config = dict(
    n_layer=14,
    d_model=256,
    experts_per_token=2,
    moe_layers=[1, 2, 3, 4, 5, 6, 7, 8, 9, 10, 11, 12, 13],
    balance_loss=0.00504,
    balance_bias=False,
    lr_router=0.00142,
    vocab_size=16384,
    norm='rmsnorm',
    optimizer='muon_variant',
    beta1=0.9,
    grad_clip=1.0,
    seq_len=768,
    steps=6391,
    dataset='wikipedia_en',
)
Below are experts of layer 2 (counted from 0) of a mixture-of-experts language model. Rows are named router (the router's row for the expert), gate (a neuron's input weights, with its number), up (a neuron's input weights, with its number), down (a neuron's output weights, with its number) and show model dimensions 64-127. Each number is 128 + 32 x the weight over its row's rms, rounded and kept within 0 to 255. Numbers have three digits each.
After each expert's rows: a language model's description of what the expert responds to. This comes from a sample of Wikipedia text that the model never trained on.

# expert 63
router:099156157057136153163120118150113134140089094084162100110090076166163123126129105145145095084139084056118104105142131113146152051138144138129176139106182141144159154175117157088151153119108162
gate0:130134171133139149186129155146175103146121118125077095175181176124137133101127121092056106177131149156126104101115109156156168166081135143160057128114149103153125117108168118123105144164088137
up0:139089129155143112089149119126154111178153056043154122149135112171135138154118139159141153122132110134095158131118056073130079145061124129099116188176018143135122143133119137092204153132091126
down0:129107025150160153167098145186084074079107180045129170138133150121159121099076174105088112118123126147145164119093126122119123103104125105115065105198054073116181079113163122125137111110077130
gate1:122178155143120100094097120153135087134147155114111132163140149142118134163157103170129105142100141143180148115090033197151158129167132116096160158138120146073161127131105083060094148181104112
up1:146087164135141119171107090122172108126158154126140149115155098145129153185173134124184130170017089107151139162169123073138114148104109123099112130093128160150118118093171110073148135094094153
down1:154076113143177155162109146116107180119150143116153117100087133118110119085140140141116106164099135098120074116081172106110136132151133083092097128149144141162119045175153165136094114151189141
gate2:119114147177142091095123152106124200155103099144142126126141075078089071126072112133089098067224094179076172100176072169119069129099089104109118131164088143162160101121155105124116103152107148
up2:123198104077199132123096142169118154097155146110139158130100158156164112114137054128108139143108119101115146175149125161122123121113099134168087139157123122118164133133107149125143111153146130
down2:138140132140092154082171126137119160079101140163172065080114141153121101068120088203115109103118065045130066150166080142163140151110187097105066105123126173125133117112101060128123092091147148
gate3:074175109144091201137150105100067114106112089119124120129099153166182148163139183155128179140083120179128121122113046089169068086108137138137121127161022124110104136108117181114127128141106171
up3:095141145101123110244160160124111164120129106084114179113179134121121171149086098152126086147140079130164108160153182136117172143131101082121104170151177156122120186163179092178097160130178157
down3:176134168138096091100100109183144130120125079130090189116181129099129175175066139089163145158151123160145131142138197141100117152212140159172158095135176122118134124147186150068121117119156168
gate4:153107108116148098156145151103107103110139158108137082125093134124082049106162115096089117124166135156160167114156165146131117130058109132134163112149121063131075153132138138160156143121167163
up4:133094087065082115124143104106126166144098098146119115116134152165182135144106107146119182118119057085106094140113105081123134146053153144120135149115130120016205091049148142152221148106158161
down4:125083153113094129114091131091118099139125137165151184130202154150170131149068128194124112155114117084096131135076138098101143116170110130158161137104143137122154122153073129139119121106146148
gate5:125118081053133116169137157142171114157146143136139102145161167137067182173137118094138088112129083114160106194124094131111101100110124122173087133104118118059094125074147135153160134166109123
up5:140123119129118159118129129102074123000121130000119102136144082159152127114100094135139089128136161141101115098144106173127161142087135122110076105142101113199114131154137116101172086120193143
down5:087158160134120120156169091115181120181110147092094213142181150111155153055083156163076085155121125116155167131163119110088180148112114129135127145116157091114131094109123045176103072156163155
gate6:222152101143167106131117135198055127116105124122120142101124181175151084150213154065123177173147115096123164172151074150068119103119128128103135111143161155103188155103123055124143140129145059
up6:109113113149107138135081139116083092119126135134118060169116104129145154111123076158090068098115131186106123080107144139139096080129125114211108089110138089153061183155119155139117145139167159
down6:186112142112116121130107124101165076088157175115134103118144108125144121179132128092120112089094191113148079135094187135132108158094078121100127160119167162137114135148068108135109070089136149
gate7:143157064146113134124100116119062135174153176210179146117206126090085091097132107155047132127146111122126115210131107148121111123169119113146104021133122140091132170110115103096126129118088128
up7:171130144145152103158131154111108093137113109066135105091105208182198150100131138156148130111176079102130077119080186128154142135098140172146133192090198090155145109149159162159104104078111155
down7:128075089094105170155182122143132090148118111075086099128096115077150087131153108232160154074159063090145161098108157187173134162138124089156132156145137100141120126084107184145205133102128120
gate8:110067136142116141156179123178097156130177136097108124105082072112165121093145157113131080201162128139115108072085152057102141173156098103233108158085115098064130095129151142154156181160216111
up8:144075127054130105104136113135166091143123126158151127161156160109184138153154060146116165124125071101170119136092159086166123092149108117137112116143148139195147111131186093119141116098193228
down8:124120096177104106125139135121160132136099154117196145111170136139116134088086165090079092117201100089124148143102072222115129126144090131110153117122089108123093107201127087037182145182087119
gate9:118121050134143125118105135155149101156152151129204141130096118160131164195209105102159199157046144188137096082129102078113099171093091088161131099118133157114149076104145155138120113110176141
up9:145120129114181095151101118122115127167106161177140111119094091101128184185130142143129199129107045183082133126138171086118111088087107128152164113116106167124083128122122205138067132126151163
down9:138092084176103099133097095088170091119076086163110149121127116104155104207091105089091123171145128130140143141098129117088164111157084140041146133108200145189107116107100128161135085112144085
Word endings, table pipes. Final word pieces in section headings and table cells, such as Film-ography, Disc-ography, plural -s, and mid-row pipes in tables.

# expert 27
router:063166121111062109138168136123216106159135063211104079073150094161115071145172107079138161093110149155196124166107138107163127116201136119087081101127158158110106138030094119180117090135091072
gate0:136160168134114169150098132103121142097066106134132193135077141117082118103129089099153078122100122114075171119109065140132140134176148122166171070127074115207160143089108146193141159094142133
up0:142149188095099166089212133128123187099110134161145131147089121115125106113136092161167077121143148131107164127119087107143086141128128091143156114102063129194111164135125170204095194131133136
down0:113131135151143129091120108113085116157104111123141070176106164145133127142124115132191147090122136107173146165081085107144126061171165144153104093125161195147097111126112146123142115149117172
gate1:117136106151130125106132084109101105136116110128068118173160158122130098079157164147091126111109069160142086081157185102111110083106063157100115132152199090081129092127115168088141119139140140
up1:071115126140116133175151164127127083139101100119096120113086087125126088164099083096126079148134166104153130103154114139105148119102155158073151119120149038132165196129130109175053083118091059
down1:129103091094145142194147137035185079144084087108136112098137113139131129175146104122102149135112174132151140159109106165137155175098143070131151168148114165117092146173112145182103111061113088
gate2:114133100120165146117110106142151123134143156187175073137123115139092122097136061132077139150178228073160120157110075155110198071116063103107143113122139139154109196109086155139143179154090086
up2:147094141187110123098127192150095137114152108081110148090142151105127127131106174120188131102092101189102130101131133096128048143142160123122150211145123172146136077139156124123106057070174123
down2:064105204102142117118109150130113115111146179122120121127101073095158133114129098121160138161103170073088112176096084075134135122107097081104083166106044098085101133094095131143123130124142102
gate3:212158171134130164114038108110108186062153211093119155131141110081128145117166117154145155169129170089098127102172117122076116138092099131165100180151145084119163118114071111169138169074157128
up3:138152138143126119076087107120128099113128128126124090154135082077073153139137146162074087158078141052128107117122107164130149124122079079085114181076144061137099124063106136079131151112151121
down3:096112118128077079100111081136064127147144092161108077153151123165197075080102195159188059048103116177187063134135111133163107114085115128162109109134103128097159114119151140133130092106199122
gate4:121186119087155158095143140094195083101110180115153138169102159127141128134098136121113128170178115187141147068123072137140101088144183110170065184041140132148065111111234143104120123162138121
up4:126130157152120127158127136129131104149056132135130118119130091207037142168122061153124131137073188134140182101078204119106153129091135089113113135108154109120146129102100130131173133089129136
down4:179091132131123118146120181114078135134147128127127191099096107151108149129128088138183125145152174128104139135132144157125160169108112124121108138152124145124114139104114073069129099098131145
gate5:070043125155130123135108119126106134132122152142151153098163108130167133136120171197147120104086161154114143124093107119117037176103117137151127107100131093121091159135149091083118112126179116
up5:141126192157096097147117083119183154122129146165123156140134104111147206098191062100144221090100115098133166096096118155131146137145127111159118153199118110148135063157135103110116037114083117
down5:117084144133085095055110141114178164127125170122114150126155171081140085136104114081137162113099106151137115109105100135115178111133189063136171120212099067138112052158123146101177102127134115
gate6:105150059136141156117106097045120153104246127105110185091081099085166141157143098112147124114107107061129128081167165103120143109184093110090085169097154133110138142092054054128168111170110103
up6:154096196124134090128196167182139118167087174154140085148188168146103125112099160150093148168162131220135140174099082136125116160079143153157174107123089125135097103155187171127078141128146153
down6:143064076147108094182127166155097147155160189134133135147148172102119129100104156160162178119152144132135160150093148134152100183185085140150101069155108115120115105093106160154128141137087142
gate7:136162128135135119116097115153151116130137116116167100131153084132113144173143119118132162078117122147179082159193173138151151117096134149094154131090191142131161116118074107196122127176089069
up7:159127154117093142125088142111118124110157144144114111106081188144154129065088118144140101106121123094179130108127144115108138164166137064117149121128101160125117108118255117080121034113117129
down7:098144146081161096120105095158128066201086136153202140070128124106143102108178094118128109126127161062097104145108122125134197181119087180135131141118149107104149141152102122109103120079144142
gate8:105107175102142179142111123160151185140157128163101110092177124151091100155143098147173108166172122139107158123116132079118093122129186078140107158114144065116121159147123150135133167150149175
up8:141155106139151127125155104130122144187106136072114145126183125066179149106156144086153146125068127143128152042082098146133145162106096142127200107128118121131153077152081132083098075112095130
down8:078155149094128122080142167144153146150128142143153099059136126160095075150180088142178119165136194124135163150165155071140126096185157126086105150079176149123165200084091176158180110141123113
gate9:129163135154110213119141105089107140111087110161128110116119154142182107135144154145113165113119139138106182150147138114138109140118212165109156130161117127077131060196151099095150096040117119
up9:097134164156114141134145049124135136081070113169172125103112138152193143112148115129087134081156130135112152166136148103175137129150127168155131117225116093080137076194123094115172108069107093
down9:077183146145092144138116099120089134167086131151171095110078117115134149072204123105139111110149156167175165128077191082200155142071160145126152146164132132132192099173128140077144078061092103
Descriptive adjectives, mass nouns. Adjectives and noun modifiers after "a" or "the" in prose, such as small, public, agricultural, water, sugar.

# expert 0
router:068139155064135162149109108168123136150074095091168087106072071155159094119125107148166095090151085077102092133174118124154161050141131126120185134093185155143138159211116154097178168116110164
gate0:123111165119100106119117091126113126128147141155144124146162098051106173119149093167170083197112162106224105115124090115093089121151182173166111147121099099181193076154105111105144074093150120
up0:168125114182116171109145133172136115187108139160160165106117139173144066059162103093096125122188142115107079135144117169184160151139146126132126095093128085121154143164196135144101130136098167
down0:147121103150170177147118106136190127135188127110181129115129144168160086127167129091096119115124111111085076135176107190077108155153100176126091121131100127115131196129131108157157218074155208
gate1:135135110131107063096113098089061132057130149127119159135156106146070196128171112164082059129118161145150137126172203147069139146076160163106159146133141133158143129095123125087056095064091137
up1:130158076125085142077106131102103108111120106146143126177139143184075143138121103124174097107075106219103138139110089126166157173114132139132112161097113178126139147149145143108155188102147079
down1:163125089171092135126150174131133078080117099112132164128134116111124082128102141168100142140100120124092126109145131075144142221102103104096137067094109163117167120149123112163097098170090112
gate2:138104152170072111150137144126159108165098120092132154147108168116127121167150119164131170121109125162083151100170082098082076029133146158093186132159120152166138136117098165099189102114148091
up2:138106120144133164132098133158109112170109157116111151136128075142131137150133185062105123121096180200075156171088138118121120066138124082082151151162014121087136133116105162152111135151132131
down2:118084160093090142133065118078126101106128164186126111075091177151171148157151108142138187107137181139142126137066145126115186150106149115121074155109086129113171117129105110088103126131117116
gate3:137143147106140107111035146200099141162167196136203132145218166116124120136115149096090158166107183158092158166130204109162115122095131155132107062142087095128184144120077103150147094117161128
up3:111134032156140069155111152130103081124141116159147124108194135144103133082135109119125142164140077089157122136135143090106128056108108120103098109152139103134106155114129124137057137111056118
down3:163145085174136082135181161146097122110141095092072090143198131144135172086141126085124112191149184151177067110088161139114124079158157131172094138171126120145125169104138176171126099128090151
gate4:141125146097090097131151146095182125157110136041100120116117138155154147079087106141140187127189124118138126096121135125141115109075120137174083142173134134184114117178092099116185117187086097
up4:099151085089132162176092091094084201111149166152098177141142104128144159083144143150094137137118127132099160154100146206125073101097161122142201105164093109141096120114087125083123143130148118
down4:111142188134153108144112103128133178192143084120124078089115139110118129106162123130140144116152120124118101144171131206170123086077141120174097130108142152177134139177135150175136109140125100
gate5:092137116129140072116133185064131184113152179195127142161125126106107060108176121150130036152133122144231080105117140124116103128115124117170089100158129116134097117115122111114117164122107164
up5:159103147131152101144140152182152085114113094124168105154168147128081167161128152159108172141174104086161096086110126086145185167138115188085140125126200114175192173180089105167109117159193077
down5:171104066134128134126068123132179108120168144098154064128093112095159141051161103174141139157112130124108180094146113112188129176165102090149148139111185101132158136127118151175142105092131128
gate6:152091104114119122125163143114101153153050145125146193148119097106172057136113105160140132099125112159182141112094163129157131160143133130144137126192181113114133166096133138098076113069124113
up6:068098074133112169109135134106046108179171222109126145108135144116127134105150172088098116159083101138116141113133118134144113115089112103132162088147144143122185101147167101129203105114157088
down6:130114141077124177139154148137190160168142117150155131126048102120145081157122085090150121129106139148089093182154109092126136124140189141185146059108154138158179134121099174096070104093130108
gate7:168077094141169118122168102106169080151128170102154113163255119166111158154133132126145154115110164091133085120162162134107094083149124158146126136130143092101155172113099083173191088129195112
up7:091101133150118126107108177137126137080146143120109183136119114112134090198090110169084155181119114130168144121092134068165134106136133095127145142150126152119145154123135181133121140193100106
down7:086077120160176183130073148170143123161136147158153113104107101119143100156161089185114133122090124127123111103163161042143148073124111062137161129161043164143095164189115149071160170133104069
gate8:127096150148148139105245133141087105132148119131132096141178149084173144144086099138122126151063169100130125064115159221154094110104113166176174120120126144115124120120169129116142140092143180
up8:118108149092079154199111184153204124148126130118133173073112092140131039090123150017135144095114066116088112175128136149166147175104112102110108123098176075139130114119148167144142144055129114
down8:080145129154149139123084147138141115123172116118134178122117136075087101107100132065190060122120090079112124129186098108084136106207090131095100079123153110139125125176077117151127144072134077
gate9:154081147121145179142136131069117193131135117139148117092102159113110151144133091163095162102104175123126182160078130103147127075096097126129153147201106149149138182089121110140127163161091073
up9:113137114131150199209144119103086151120121177079143164156104093130133157119090127146127196123177142143108118141121100090132131132156071144101147147143142128066050131135137124161115140118134155
down9:172130077151151148178159094186082119155150230115161147144117147163113146139118124135128190103113153136084149139113175147138099155121147125161126085110160139141171150139092120064117109155134168
Table cells and word-middles. Pipe cell separators and line breaks in tables and infobox lists, plus inner word pieces like Gu-ine-a, Rh-ine, card-iac, ver-te-x.

# expert 21
router:078154153128131134185145123106175067133071090142142069105109104128146094139102147089112147028181093180145114107107113094160124108136206191098122137091103117130112164076126129086151102129079102
gate0:093164108153142142107167186144174136106101118115099117120148161127094109077145132113180157152147167092173165138116116138137200136155091126170136114127129113147196134110169109139136241163108193
up0:113128111142157096125177189173174086155100140086101119125140122122135106088170134071177130129140156079142159154093138146130219151178080116118121122129121126208168111159142119135141185163116143
down0:193114139092182123168098108125114159129170090133086108128126122210158085154100124130083174101132143165122075152130172118126076096125146137120114082146174157082095119102110132100137110122144075
gate1:156126140117117101120080117162164137115142153108162161144118095122151126147125187189116124143146112087165119110168121124141144145160119172105162111090159166141144082134163062141179105113139097
up1:119144112124126094111132103090121129149139099151128127118133160140109121099126169089151123131090123208130135168137160077109079124157096128127154120177093100121129107137192127088075093155136093
down1:127166102058211076118128118094115152155163091182086140108150153090117122146079127121102120190134104113158103186100146106113122153103065061116170137165084146096087077111120131116094119127204097
gate2:157114124123089110114108157141136150088100101091114218083161138109101113128100093130127142113091126093127123109146136183138128132113157157154113138080164140033080143111062139078126144167074141
up2:116090148106154129124153116184126151155135088151114155155118142205152116095117109097092095133101082146146107122066152118107136129099137000170165133177088127162189109134104101119126083061196102
down2:142131107111125171118083106134092116084127143081159181121151146097128126108181096177130136083092095143125134090154131160169117146141093159151169125122131127146140085084056151133081129130136137
gate3:151053132117205138157144145149094113120121138136168134103117088045150141055106152131142110103154178148094175108088148150108143139131091091136095112111203146179122126097063190123162194141114043
up3:189130150106108159154160133114131147200144157095124168180106101114109127101137125142129136141152149227105120095145152163149111141144133133077128115116104146120136090169137131151106123154154118
down3:134140119074142169217096118114056129145100118116161106166057099114201209134170131129130089121175099190118142121133109139144117104090101109185066124154098112106141154128143075109214133143113148
gate4:121153171209087121086169143143154080142118115185150114123127107135099177091113141121115144096147156193165174125067107113122096148132164177106088131116125163183168187038122087123126084131101096
up4:121169196189120158035164122143203148161111092170149122110120125121115121074091150105177144086117145161144181129114078124144105128127184132119098145074130134155179163086109119123155114129098076
down4:122119144069127134144080120130051136109124146125131137132110084131178158135206095182153083119106109095122151119192173165128148148138080086138114133107170142089117115149160145118144114093165203
gate5:178163150065145168157126137179147119155128161140134139141220153158134091178103188135112151136133143114135159139160098115143149115134186138176078187080105134126156142113142135176126102059100101
up5:147166119094131181156129173181129124179124148145114120127175124186137036183108192136144136125111124108131180157156079087166127098117186145168087145078112127131170162072191138145087117070119091
down5:122147146151119090119098118079121157136150082173085078137094150107168140110100127087194163114127108121126068156114163105108098126124074122118122164135117144119147127198109127053161180139104198
gate6:151096118142066143172119137126150143149140107157050120162163171075131159147111179125158113154155122097119101108062096092135105110100119121099164128110103145045153098105183086135149126135119074
up6:097176135162145136124137103125094114076142219124196176140146115158108123130092197117084108145137133162104184099110155174089153167124071056174079104116150121142117087192062123097094067163140114
down6:132133137124135157111103134116112127079141182117091159139160207127096133154120122130109100140180111148193152038168113156047127146121051108081090125089114109092145090117090107124090082147132059
gate7:050096106140102118140168110145139121113164134143211093139079132111064109110138151143107114187067154137193215186076134159084140109120128186157140112126128146150165110125137146151115112181111121
up7:133134136144126115146094125107151091137122079079096163034133146119124124156105101118159177038175113154131011128209120098174096108126108131138203143094091101117109160108133144103167119107087129
down7:155181136173143112065051123123101093121107138154045148117161194061162118151141121172082130049167196090075077078185146096134147138131126110124141110119150138103116145113141094114138133104073114
gate8:132080165119145125126141134133165115116121135098048108119118157052148080101152121131120099132126081101097163067139097108132075136081130112136113152084124126133144096091088160125118111138134113
up8:129164096129128110175150081121105081129110103181185124165120138181027155157058161126096147137103120162190088169161133135154145076183118107090106121153136142131073156174169141156127135122127158
down8:139165115088107102111101062205104126134154110148186127198121193093145160145122182146108184095106132118185045144076131089115114100133140147117106090136120129064129136132160163186138149102109111
gate9:123152154156129136138083143091185149114052119094155133169103094144109117137108127117107151098118073149129110111173121122109124145119138119158124183151151093123133131149234151101110128162163154
up9:129103114081118106103158118141101127202147148158088116072135156085129154146141096125144134148132193134144124157102127123112142102141148128097134093114131132138119169140066095180163118124109085
down9:159165145118134121127182144142158176090121159096147120156130154139133111096155168196072105140083084055071144065167147166092104188077110168117092118119104119107166054129136144114102143172107167
Plural group nouns. Plural nouns for groups of people or things after "the", "two" or an adjective, such as people, citizens, votes, years.

# expert 23
router:075151146079135164148109096158122131153082091086163083108063060156166099124132110146179093090149086087108086137177124122154156043141130116122175140082196153133134152211111151084163165126104175
gate0:175169087147186087131148109136154180143206193094151155126115210149136139140107113160121114133153110110114128084106108171077174130045083166101115114171111154105165137128107164143095129149138092
up0:112146168135091191103133122116086095134130174132110102114085116161142145146136116133116161064195143102185078152135161098168100157189164147116172123105136151142117120109132136128182100120131007
down0:138153112091097129151055093153129091158115121121110130142123123092164155102163157056188169066216090151115139146174123099103053131175171128145152165142161109178020094140151076105127083111109119
gate1:135105142165111189078167119118141091161070126125132106132131129096159151184091134125139107125102176142198148127126162148075123149150120147149130167185101102112087155136067137144163125129094129
up1:119166159145124116140147108152148074144147084139131103184077094157122111111145123136103061116064087172079094104146096106087134110150125119162145174136112129145102154111086129132135118143116142
down1:123103162065155146140110126146091127081135090117190109168103125133092136115160164108162153121160079167098154145141079151121147093102128050079134161108165103112126080102118099119107084170088044
gate2:040103128151156109132138146131150123146122131137144114128153129088130115124127012160130138109171046108098123033138183088131129113103093144208132036085139111155074073125116121144087111197129143
up2:036198152052139136144153160159142076116158103167127140161140082104124160072097156111137152138098143156141128086115085120121115130069137178136126124180167122114109133109039115143104144148095100
down2:169123109118182129138142144184128105104134115158124116150131123202152106092110077144151073189087230153166122155104115065058100135096151170056167114150172194135186053089137173097179101083163081
gate3:153105133128140111112169107052150126118114139130135145147139112122148145149096157131183092146102101207124128117127124133137110137145140205119102099162138095107117118185080197140141131120121113
up3:123154117113103131131152139187204113102158156076158129087152115078006106145135077100065152120051152123107085149130200139103113145099150129227150170106151113128138108133158165158106100209143169
down3:114158088067116125100149152139189127137111113110083161130102167111123093099178074129163099117146126148121108125141087086213112130113045157102107081152164144064086168110114139140113101153063143
gate4:121088072142121121086156140113171139188139143149096151125137154104094140148103177185143136156139101127189101153112104127102121163171093174098111137166063191113137133132097083107099133128126227
up4:108157108230159116167146096108052151148079123151150131138131129156148119153175155119159150090097251107135150148133162144079125102082136127019123154099140134097179148172127176094122102108116130
down4:065179148188106119068109073124091130173157106088127124098166136131129130088162168100139114114121106171102122120155137144144123156145162147108140121061154165141128099147113175118150158174079107
gate5:077096123148113123053206126148117135111166134151145140101056149109109106095142115109115196066151222153153161157161127146124122182118049123129149143145142135153108090111076118128140098139167042
up5:095158089088112139147140146135072118136133080177098122132096134098110079176069140139148163126159178127183165178111100131146112124103123100068086178112114116147090133081076143101101144181169074
down5:128154145095101177128145191118125126111140081167082179101114158124167169134121099151134128113118155158144143183064105094123154186126079175091170120132167166112074096135040169096116127147126163
gate6:160126131118124075130175134094103124115051086138093148123137094148115102166129132109095104105163112120179165146118139087119170146114132143065184148090128127107095102149120112080136134144137076
up6:159110102143137132125096102219163082124120175111124097137111181107133108090091123198092115131083169106039048062138141172115086128100090119107087150130122112159115095115168112123112097109110123
down6:080114110147094130096114118124109154115185108142098107142109164135122185154179121177162115077110122152098100165085160105155084088159156114205097119116134161151132114061118127135101076149074130
gate7:173088147127164098170113156147165159130100140099114139102112096164122128129113132135147096157110123118149149122105125082072132144156171103130121068165037188129086115110121080201109119098129106
up7:135135100123163067134162127104153095116085148196136134123103117165125124140087101162128124071121109161120132121137119140095106123154100115116065119109104100160128000163180066107179149139121208
down7:162108100134147190130144144091097140158096164133120144072057130146144150143130123147149119119114105090199085133123109171103131145141111100132151164138142144128102144121140121099179125123144137
gate8:092047104086151136080153140143151158110159166144142186115128182123133163168153075110146082074146111171100103116134093114103111110072092168096101156144101157125140156216109133152150112070233133
up8:133081147124126109113130108126100073054115097148109098173173143131158149112123166145125111080137110093162145132118173171157109192126121113134106113124175136133117149112178140072112145178140148
down8:178103163119131128140111111160066130078097161091163130148131135112170143126111174121087129100125137067129094121161106103160107147094148122167165171090132094081188142125171144080077137107131118
gate9:136108205089058081141191099113147075065082138171102115155112079097158149078114113152131142133178105094155113134096144143156092224088105133173064110163172127178143101128130125186145108158103104
up9:079123104145083130078160145108135103145067119160106129158122150137128150112123088176139131150134114151122083154166139164120136153141115119153101109114178144138137144159101109185127146154085077
down9:159133140104155119123119240144145112171147147146137163136090064141159070125174126103154097203083154057068155143116149113159124182125193155133172118096106140121106095134094159120091082119144129
Table pipes, both/either. Closing table pipes at row ends in numeric tables, plus both, either, initially, and adverb endings like -ely, and closing braces.

# expert 38
router:076142143078136165145102100168124136146079097083162085107064068162155100112124114142164098083147081072110089140170126121149162048138131128120182141074206155143142156206112151082171172124109161
gate0:142129156165132016129106104117174120197124101143111124175079130154131125121111137125112139126163150125169103123121101125183126119101075132088161077131099160134134172176153115103134110106135160
up0:125136126134106137168070159090147080195143153170190108029119090124201135099114165147096149106138174123171161110067176115127144175083109125111117123132062174137152135122166119112095150090165158
down0:151107135134064081141172141077120168112097184137120158139163119127181167117141155116085136169115088149102167101065161221118169241095133145106145097126144140078118135096140136103067130126110172
gate1:098167082152124136143165114090181158134126133094152144100072128127163110103138123090090112085156126163055130136111109104099148135108117120143090148170101084094122114126119102185141122075134162
up1:132185093132116127120196080113185122130133137129156141124122087111109101105150103106100129092146122159115125173129054128030143147142113139157131160124135118075137083148106126139139178094091139
down1:120188120071162081140098108126113162153134125130152144134111114180149155166127113138099114214173183109155098111153135128148133065083154043132132144094127125101130133099128149158153135142200114
gate2:127085121138168110063110103146146145165131117099119185122148136120092114143148077158103107228147119131129152137125122160094095122089187135130081099162156113148136168145108122135099111161140193
up2:148129177123124116120166176185104119183091138114188150125081121182171109147121071138155105156137121114098116113139089102143139162162172193129145143081150105171173140160115155169141109160134093
down2:152141078145051122150114143191128183114113199139103162142132119112160125154110081161169151120165102094129146111044085162160140144113105109111088164180098136122141110133112105143096120103130173
gate3:127255162115102182081120127126077106076119096109100120131127158146090113117121129110156123156088180149102107131137106130048104128193176184084079142147091096088138141112126185062090127072183128
up3:114070096137151121143148143122156131140133145118142160135134134126140105137153093132001176151153115006129139092106157149103104157147131134147222124145199061149139140148108098162083093168117189
down3:173142160097138215156118131163134087129154164111186183108105038161108153148131122117140136102086129135102138089164111106022072083136109161086096172123059070136116118163161152138066076087156076
gate4:155148160192107143045134086174090109116091153102146127122139130044168104116191086122149096107092108073147124149142112156068124112101170133094120095111084182149170134173085149137145113152152117
up4:136142152131130117092153141072135102095141192069151115170134116175135043145176181154073090092117188113088158127127109217111148182123078174097097188144131108181073097113095138135059175160145127
down4:149135104143135175176158115139193086122122115167127102018103127105183137089098080142065099150144093099083105072172139105122117113133098132108127169134131144138193099089134141129140093119095102
gate5:161129110127122000114096173114117137096078195158137114136114131107109109136133219185141166092118121119077122143150121150155118221138119159118167081138132149121126136115155121150053124097075206
up5:140147156149126121125169060147125142074078104161175123152084150187152156141063184120110157131103100107164115107122101182153150080147119116062113131119137112082130102134088103097113121124143138
down5:127151118156133067101144120145123157077155121137107114125115130178108156130078107126130161141128169109134090117143087190158172099108142106128103131115095102073119103151070130114136108094117106
gate6:115149147118111123029068136157151135099108145151036119087128069144128132140116062114094121094184140140099112140129124129064144097141112111180147135125019124123110101111138160087112104080166193
up6:107231129148143104143101158151174090153102123148101125145038121092115109123131112118131095167171113081101168095080121091146235133214179117079168133139057150153161131078131121170145125120125083
down6:193209142114170124132089137129144108150113171176110167102138138095100145144122128150108156141112171121094118034125091105141115136115152159071092127142123113155108103134078128179112061078144103
gate7:127108143141170081139176117097105167191105123199155124190169072070107122117160144136105126143152124129138135168067129104132125051133171183090071147119108130116075096137172055136088116152102132
up7:098107150175138143183171143137179125098073164168173094112105082115121138101099184122158134119132141091088116159174172142166093151127124134087118124105162117218125154123146111149108090136096118
down7:096152107223137165206085150097127130064087110088174090159149124154109074142124170106093102136122099149068135121177099172158119158136167096117158149140140145135122084080164155143121046165067115
gate8:230093115121145096113130104082148162125103159126153176134118129107140094140079161102119105105084189137138143119143123138106153181156151129099137105154110093105153172177106087186139123168193130
up8:117121108110094126153071163127148091146121110117200131147114109117101074130101109160155155090115133135098162178127108114129121123164127200107122079152139128152152125120110122116102129151072104
down8:128099058132181116179135132122190093177112166117150160151092176161097117122120158094140125110150126114145175179103195164156131120159111111185082152125125164137148167117143143084099138167085150
gate9:191140123141143068103085167108132094011159138064116169134169162117161183131109132106138124148131111204180060138153122087109113049114134094152112116134088104137090142107119067093126128101161125
up9:121108104119136108092118140197105130160165154123108115150143157186105099161075138102148123118165144129150124111172118138120124108058120135104117172132108117161143135111116070089084100043120133
down9:146138151115080094124126129131077188155138125177161164171168112117146096094144145136158087144138088124057130095067164126113178158130094106135144109113136162190157089140164137162123095084126165
Line breaks after sentences. Line breaks after a sentence ends, before headings, list items or table rows, such as after closing lines of short articles.